config.toml
n_layer = 8
d_model = 224
n_experts = 128
experts_per_token = 4
d_expert = 96
d_shared_expert = 0
activation = "reglu"
moe_layers = [0, 1, 2, 3, 4, 5, 6, 7]
router_score = "softmax"
normalize_top_k = true
routed_scale = 2.5
balance_loss = 0.00695
balance_bias = false
router_logit_norm = 2.0
init_std_router = 0.00922
lr_router = 0.00173
vocab_size = 16384
norm = "layernorm"
norm_eps = 1e-05
tie_embeddings = false
optimizer = "soap_variant"
lr = 0.00261
beta1 = 0.95
beta2 = 0.95
grad_clip = 1.0
batch_tokens = 131072
seq_len = 256
train_tokens = 854600000
steps = 6521
dataset = "wikipedia_en"
Below are experts of layer 5 (counted from 0) of a mixture-of-experts language model. Rows are named router (the router's row for the expert), gate (a neuron's input weights, with its number), up (a neuron's input weights, with its number), down (a neuron's output weights, with its number) and show model dimensions 0-223. Each number is 50 + 12 x the weight over its row's rms, rounded and kept within 0 to 99.
Before each expert's rows: a language model's description of what the expert responds to; "comes before" lists some tokens at least twice as common just after its tokens as in all text. This comes from a sample of Wikipedia text that the model never trained on. Tokens count by the router's weight.

# expert 57
It responds to: Prepositions after content. Prepositions such as with, of, on, into, without following nouns or verbs, including with in baseball stats like batted .303 with.
comes before: " the", " a", " his", " an", " their", " its"
router:51 51 21 40 51 39 47 43 27 48 73 46 41 44 43 66 52 57 45 62 52 30 56 62 54 35 40 52 46 67 39 42 31 62 67 55 68 62 78 49 71 56 47 42 42 60 59 66 59 41 62 66 47 43 48 57 67 49 45 36 70 37 57 32 62 53 63 65 32 53 61 37 56 38 62 50 45 60 55 58 64 24 48 47 46 55 26 55 52 58 71 37 47 53 31 47 56 68 70 40 27 67 57 70 46 30 26 65 54 52 44 47 40 48 57 68 52 45 49 61 46 36 36 43 44 34 48 67 51 57 47 95 56 58 64 56 55 35 71 60 54 58 51 50 63 41 44 47 48 61 57 39 61 55 38 58 58 45 61 42 29 34 57 46 25 40 67 55 42 59 38 44 40 34 48 55 38 38 51 32 52 46 56 69 50 39 64 39 46 45 55 56 38 36 44 67 32 33 50 53 55 33 49 49 31 48 59 78 42 38 47 51 48 58 45 45 44 48 41 82 58 43 47 31
gate6:43 45 69 54 43 52 39 49 39 47 55 46 66 41 75 57 51 44 62 45 70 59 48 56 52 56 56 49 80 54 54 48 40 56 43 59 33 55 54 75 60 46 68 50 47 63 39 26 24 55 41 62 44 50 57 66 47 61 49 26 55 45 22 26 32 49 72 41 49 41 60 40 61 53 47 74 41 63 63 36 58 49 48 73 43 45 53 48 34 55 47 40 64 59 41 60 57 59 46 28 39 30 27 51 45 18 65 46 50 50 53 56 47 55 64 42 57 51 44 50 60 53 64 54 68 37 26 57 35 68 27 47 47 49 47 67 47 49 45 49 64 56 48 17 31 58 59 43 41 57 44 53 50 54 73 48 57 58 56 28 57 44 61 69 50 71 40 59 38 23 22 60 62 44 56 63 52 52 49 51 75 48 39 43 44 29 60 39 47 46 61 57 66 34 61 49 62 65 58 46 58 51 39 46 61 44 60 38 47 46 51 36 54 42 77 40 49 52 49 44 62 23 28 48
up6:50 56 42 44 41 47 61 50 68 53 38 34 33 56 37 35 53 83 53 70 40 49 41 47 59 43 50 47 29 49 37 54 64 48 46 40 46 55 49 30 11 45 27 62 58 51 42 81 46 44 52 45 45 41 54 38 38 45 45 57 52 69 58 42 55 40 35 76 58 61 47 38 27 42 52 31 61 44 53 46 44 63 72 24 56 42 62 36 73 56 53 68 66 62 57 41 39 40 55 65 60 54 50 38 68 70 41 53 42 27 42 48 70 57 47 51 33 41 74 37 44 66 50 34 32 51 64 44 63 50 65 65 36 59 60 51 48 41 63 72 24 41 52 64 78 41 28 55 58 55 48 42 49 51 37 50 54 37 37 47 49 29 41 43 51 48 59 42 57 46 55 44 20 57 48 61 50 49 58 52 58 62 42 68 56 55 36 59 36 47 25 44 52 55 37 51 25 53 51 60 35 68 51 62 63 47 49 55 45 62 46 64 58 62 48 52 45 44 59 64 60 76 50 42
down6:66 64 30 28 49 55 54 36 47 39 62 27 43 41 44 57 50 67 46 33 29 50 42 48 23 62 50 66 36 51 40 67 36 51 55 64 43 52 25 55 31 52 66 53 41 47 37 32 57 42 61 38 61 65 56 51 55 51 25 51 62 65 44 42 69 43 63 51 57 55 37 55 53 59 64 34 56 52 23 44 41 59 70 49 51 37 31 60 65 42 46 25 57 20 66 54 54 40 60 46 50 46 51 42 52 33 45 49 41 40 56 41 54 61 63 51 54 61 66 46 44 70 47 50 58 59 54 53 44 42 56 40 33 32 37 70 46 46 65 57 35 29 66 67 55 51 29 48 53 42 45 50 67 66 56 31 52 63 51 51 60 60 34 62 51 25 54 63 60 43 54 57 39 59 27 37 68 65 54 46 66 63 53 58 77 53 53 53 16 48 34 62 53 60 49 63 50 72 39 34 46 83 52 54 71 38 58 64 58 53 52 53 64 45 53 42 65 41 47 43 51 62 57 37

# expert 34
It responds to: Prepositions linking clauses. Prepositions and conjunctions linking a verb or noun to its complement in prose, such as reason for, led to, discontent with, because, when.
comes before: " the", " a", " his", " her", " him", " their"
router:66 71 31 40 54 43 55 55 55 53 61 46 26 71 45 52 67 64 49 40 67 52 44 45 49 43 65 48 46 66 29 46 41 65 83 51 60 54 45 45 69 44 37 56 65 53 53 68 51 44 67 51 42 50 51 41 62 59 38 23 75 56 39 47 52 57 67 61 45 65 64 47 55 45 46 49 66 65 35 66 58 60 41 58 61 56 23 50 54 65 58 37 62 53 22 43 55 62 82 47 31 70 49 59 41 38 31 54 60 51 46 43 50 49 20 57 48 41 39 56 57 45 47 42 48 45 35 78 46 65 62 84 41 52 67 63 59 34 50 46 39 52 35 48 59 44 43 35 49 55 55 40 62 46 45 46 58 45 48 35 14 33 48 46 33 70 56 42 53 44 31 64 40 53 71 51 55 33 52 53 53 40 73 42 39 40 52 54 38 32 44 57 35 55 35 70 41 46 43 46 79 41 46 51 48 64 46 64 50 55 39 47 47 52 57 45 48 57 54 55 55 65 52 27
gate6:58 47 47 57 56 34 67 29 46 57 57 43 43 55 42 68 39 25 49 35 52 40 43 67 48 52 39 45 55 41 45 82 30 47 26 35 39 32 42 56 36 54 50 38 50 20 49 58 67 59 47 53 49 29 42 36 42 47 52 35 35 54 31 31 60 41 34 53 47 42 75 47 56 48 29 50 33 54 63 52 58 66 46 32 26 43 46 46 35 64 56 39 33 50 63 73 46 55 64 46 37 38 47 58 35 69 51 50 37 55 48 54 56 46 39 46 34 43 66 68 64 58 50 42 58 72 52 47 56 45 57 52 40 62 36 44 65 64 42 59 67 65 47 66 51 47 53 62 67 31 54 27 58 57 57 43 54 37 65 42 49 34 56 70 61 48 29 36 53 41 39 73 64 53 59 45 45 49 51 53 38 44 39 47 79 53 31 64 38 49 50 56 57 52 78 42 40 59 16 54 53 54 22 59 56 50 53 47 52 59 53 39 64 78 56 47 51 59 30 59 30 55 60 59
up6:54 67 52 54 44 61 49 51 62 67 79 49 36 49 44 45 59 51 52 31 57 43 53 60 60 45 46 37 30 72 45 14 47 53 41 62 58 55 55 51 58 56 71 50 51 59 42 59 59 56 69 30 36 41 55 47 64 51 35 51 46 37 20 53 52 58 45 39 47 34 60 61 43 62 52 48 57 39 61 58 50 52 54 32 32 57 46 67 55 68 48 38 44 47 39 37 68 54 56 57 42 64 69 14 58 58 57 57 58 41 48 60 55 46 35 46 48 48 55 51 47 33 48 28 34 39 47 51 52 37 58 51 50 83 24 48 64 35 37 32 52 47 11 65 49 44 63 58 61 53 59 46 40 27 54 45 61 39 50 42 48 41 34 46 40 68 20 33 48 55 28 56 48 57 46 41 45 40 48 53 39 48 55 38 53 40 41 55 30 51 69 50 36 82 59 63 53 64 32 44 63 47 58 54 44 55 36 58 53 49 27 59 39 53 27 27 39 51 45 37 45 70 57 33
down6:53 40 36 59 58 23 57 16 55 55 58 31 54 46 33 39 34 11 37 71 59 55 50 32 47 48 52 65 60 57 32 62 46 56 54 14 61 33 56 60 52 34 53 55 43 40 28 49 57 66 57 39 49 55 54 36 45 51 77 52 44 58 35 51 26 50 38 38 32 46 62 39 50 40 35 52 59 56 64 56 57 62 46 45 58 59 64 52 28 41 46 63 57 53 61 52 41 45 44 58 67 64 29 68 46 51 61 71 44 58 41 47 56 47 39 46 53 64 52 37 51 55 56 49 56 77 56 51 43 45 45 54 52 50 63 68 61 44 66 71 57 74 40 47 61 60 24 48 37 60 52 33 59 37 53 40 64 30 58 62 44 62 54 53 53 51 32 49 49 24 46 66 32 54 59 50 63 39 79 58 37 49 38 66 53 51 44 57 59 63 57 45 49 42 61 34 26 47 57 51 48 30 50 45 46 75 57 53 33 61 60 30 52 52 63 38 47 62 59 62 40 73 63 50

# expert 25
It responds to: Table score digits. Digits after dashes in tennis win–loss records, closing quotes in song-title cells, coordinate marks, and table header words like Location.
comes before: " |", " (", ")", " /", ":", " \""
router:42 62 28 31 84 60 50 38 48 45 59 70 20 59 57 33 39 45 65 55 41 52 70 61 44 27 55 56 31 60 53 20 62 60 42 29 48 53 51 39 81 52 50 63 56 42 51 63 65 61 45 25 61 49 62 49 45 41 37 66 52 45 58 39 38 62 31 43 61 51 55 47 59 58 44 60 40 40 64 83 45 43 48 32 54 32 28 54 34 68 50 45 42 47 53 72 71 36 35 49 59 55 37 56 46 46 74 53 60 52 42 42 38 75 54 62 57 64 45 41 49 51 52 41 39 43 52 50 50 46 50 33 47 47 49 38 49 56 54 39 44 49 37 53 51 72 58 31 42 39 34 60 45 42 65 65 53 34 37 37 60 42 61 47 66 46 59 41 57 56 66 59 54 51 41 43 56 53 69 65 55 54 71 45 79 54 56 49 53 36 40 53 30 33 47 43 53 44 58 39 44 45 36 58 45 36 38 52 61 51 47 69 31 35 49 60 52 62 52 28 48 63 17 39
gate3:38 46 70 47 41 40 35 50 52 73 56 71 39 33 55 50 44 38 63 41 45 68 71 39 53 51 49 38 31 37 70 56 49 62 69 46 77 51 26 43 39 34 46 35 54 49 42 49 50 56 49 62 74 44 46 44 30 43 49 43 52 57 50 39 46 22 53 58 46 62 51 35 56 39 39 51 62 55 48 50 39 29 28 33 49 48 51 52 61 57 46 35 58 57 43 62 57 44 47 44 48 46 53 56 56 46 44 33 51 51 63 59 55 63 42 47 45 52 43 73 46 61 55 41 56 51 29 65 30 57 40 55 44 56 28 59 60 45 57 39 39 60 23 48 40 53 55 41 41 30 61 62 66 29 38 55 61 66 41 28 64 35 63 62 57 38 41 44 33 44 47 56 56 48 47 45 64 58 56 66 67 39 77 55 78 18 61 45 54 59 56 53 35 59 52 55 53 74 42 59 74 41 63 50 64 48 30 54 55 65 51 44 35 60 62 80 63 77 79 48 67 53 44 42
up3:50 68 26 45 55 45 54 46 56 22 31 41 54 77 39 47 55 65 31 49 53 21 52 53 55 56 54 45 58 69 35 52 55 40 53 89 45 57 75 47 52 56 57 57 18 39 58 61 46 61 60 36 20 63 67 37 46 33 55 58 58 58 56 60 59 72 51 51 48 46 43 49 40 52 46 66 32 28 58 58 70 48 50 49 60 60 48 36 69 24 34 71 26 65 49 46 43 53 51 49 58 56 58 38 39 69 48 68 60 45 51 39 51 49 55 61 45 42 55 46 39 59 48 58 44 44 58 42 38 37 62 41 51 51 60 49 43 69 54 57 76 46 69 62 52 50 36 60 64 61 49 52 34 46 52 47 49 43 40 60 50 60 54 24 53 59 47 49 55 69 45 58 29 50 41 41 50 37 50 46 32 80 42 53 36 46 54 43 34 38 48 52 46 65 54 50 39 34 55 59 39 66 43 61 40 57 58 33 32 59 41 77 68 33 37 44 50 29 37 57 41 46 73 40
down3:28 63 45 46 55 55 56 62 56 48 17 69 49 52 32 59 51 57 57 44 41 48 41 54 39 43 55 40 47 41 44 47 41 42 26 37 42 47 68 44 56 48 59 31 35 53 50 47 54 49 48 50 37 55 64 59 53 49 52 46 49 65 23 49 56 53 61 67 45 47 55 45 67 56 56 52 46 48 59 38 65 27 47 39 51 39 57 65 51 52 48 64 68 70 10 41 53 49 43 68 61 49 47 50 49 37 29 56 75 56 65 48 73 56 55 46 58 43 78 52 62 69 69 55 52 44 46 54 54 26 47 47 61 49 46 34 54 53 52 56 50 11 72 42 43 63 31 49 39 55 24 42 56 65 68 46 51 67 29 40 68 43 72 49 51 51 58 36 44 56 56 35 63 52 64 55 29 57 46 70 41 36 61 38 66 49 51 39 67 35 36 48 27 17 53 44 35 74 47 48 55 37 37 63 45 58 62 56 52 61 45 69 56 51 63 44 35 39 57 33 43 65 48 40